{
  "moe_layers": [0, 1, 2, 3, 4, 5, 6, 7, 8, 9, 10, 11, 12],
  "balance_bias": false,
  "tie_embeddings": false
}
Below are experts of layer 5 (counted from 0) of a mixture-of-experts language model. Rows are named router (the router's row for the expert) and show model dimensions 168-223. Each number is 128 + 24 x the weight over its row's rms, rounded and kept within 0 to 255. Numbers have three digits each.
Before each expert's rows: a language model's description of what the expert responds to. This comes from a sample of Wikipedia text that the model never trained on.

# expert 16
What it handles: Word-internal pieces of medical, anatomical and chemical terms, such as hypothalamus, arthritis, hydroxyurea, plus some words in scientific prose.
router:125111144135143130151091099087141112107142159148131102122131111138138147125102175093121096150121163119132133139107107094129138089154100127139144170120091182132120119162

# expert 18
What it handles: Affiliation and category words in infobox and results lists: Democratic, Republican, Athletics, footballer, Liberation Army, Cruiserweight, and table pipes.
router:139145089134113136108123122085099131125113126120137115118158155117094135075112170104115095195149133146148142117104050135099092086140106122146133168094110162147154123171

# expert 19
What it handles: Pieces of song, album, company and place names, often the first part before a suffix, such as Round, Reset, Hard, Live.
router:164143098112127123121121128076134110151127152137152152101132147131094147110073148104129068176126142129135148135097076116073119097124108154117123152121110140137105117143

# expert 27
What it handles: Alphanumeric suffixes in product and model designations (M635CSi, 702MP, 2223D), plus dates, years, ordinal "th" and unit abbreviations like hp, kW.
router:139145099155129129117120127078116080136102153165167171119132146108107113119100186098121094146126149120131157114104101116101110119132118106139158148103103173112145123145

# expert 23
What it handles: Month names, In at sentence start, and labels in sports biographies and tables, such as Regular season, born, Candidate, Personal.
router:117100086124153154138146113054143118171140111144128163119178115115112133097130110126146104165121167158121159143090083129128137101122110110151112149121116132124126100150

# expert 2
What it handles: Common nouns naming things, places or institutions right after the or a, such as dam, ship, station, team, album.
router:147124088131123117133077141099142123151103156168148144140216148120101153100153130086122098142150160128157154141127067110108156148136114141145098159132114140116130168179

# expert 10
What it handles: Recent years in lists and ranges, and nouns or ordinals right after the, such as 2019, 1980, first, end, impact.
router:115117092116116150134091139091145104143139113133149113138134165103114084117145129077139112154147125132108148130122112148082094135172104066153133162088086164134164132182

# expert 6
What it handles: Middle and final fragments of proper names and surnames split into pieces, e.g. McG-over-n, Sanchez-L-op-ez, plus common names like York, Smith, Washington.
router:166130109103100143097107181087127125141109143147133158147164146164090129098126146106192087161118155147112199112086106122075121163123088127164155162122113145079177167188

# expert 1
What it handles: Name pieces and words in pre-modern history, Romans, popes, Byzantines, Ottomans, often after of or in, such as Aurelian, Kirkuk, de.
router:173154111110137143099109148100123122121113155112140136127144149104107114085138128116113090165155130121123160133099083121098131099118116123137143144103100171134120139154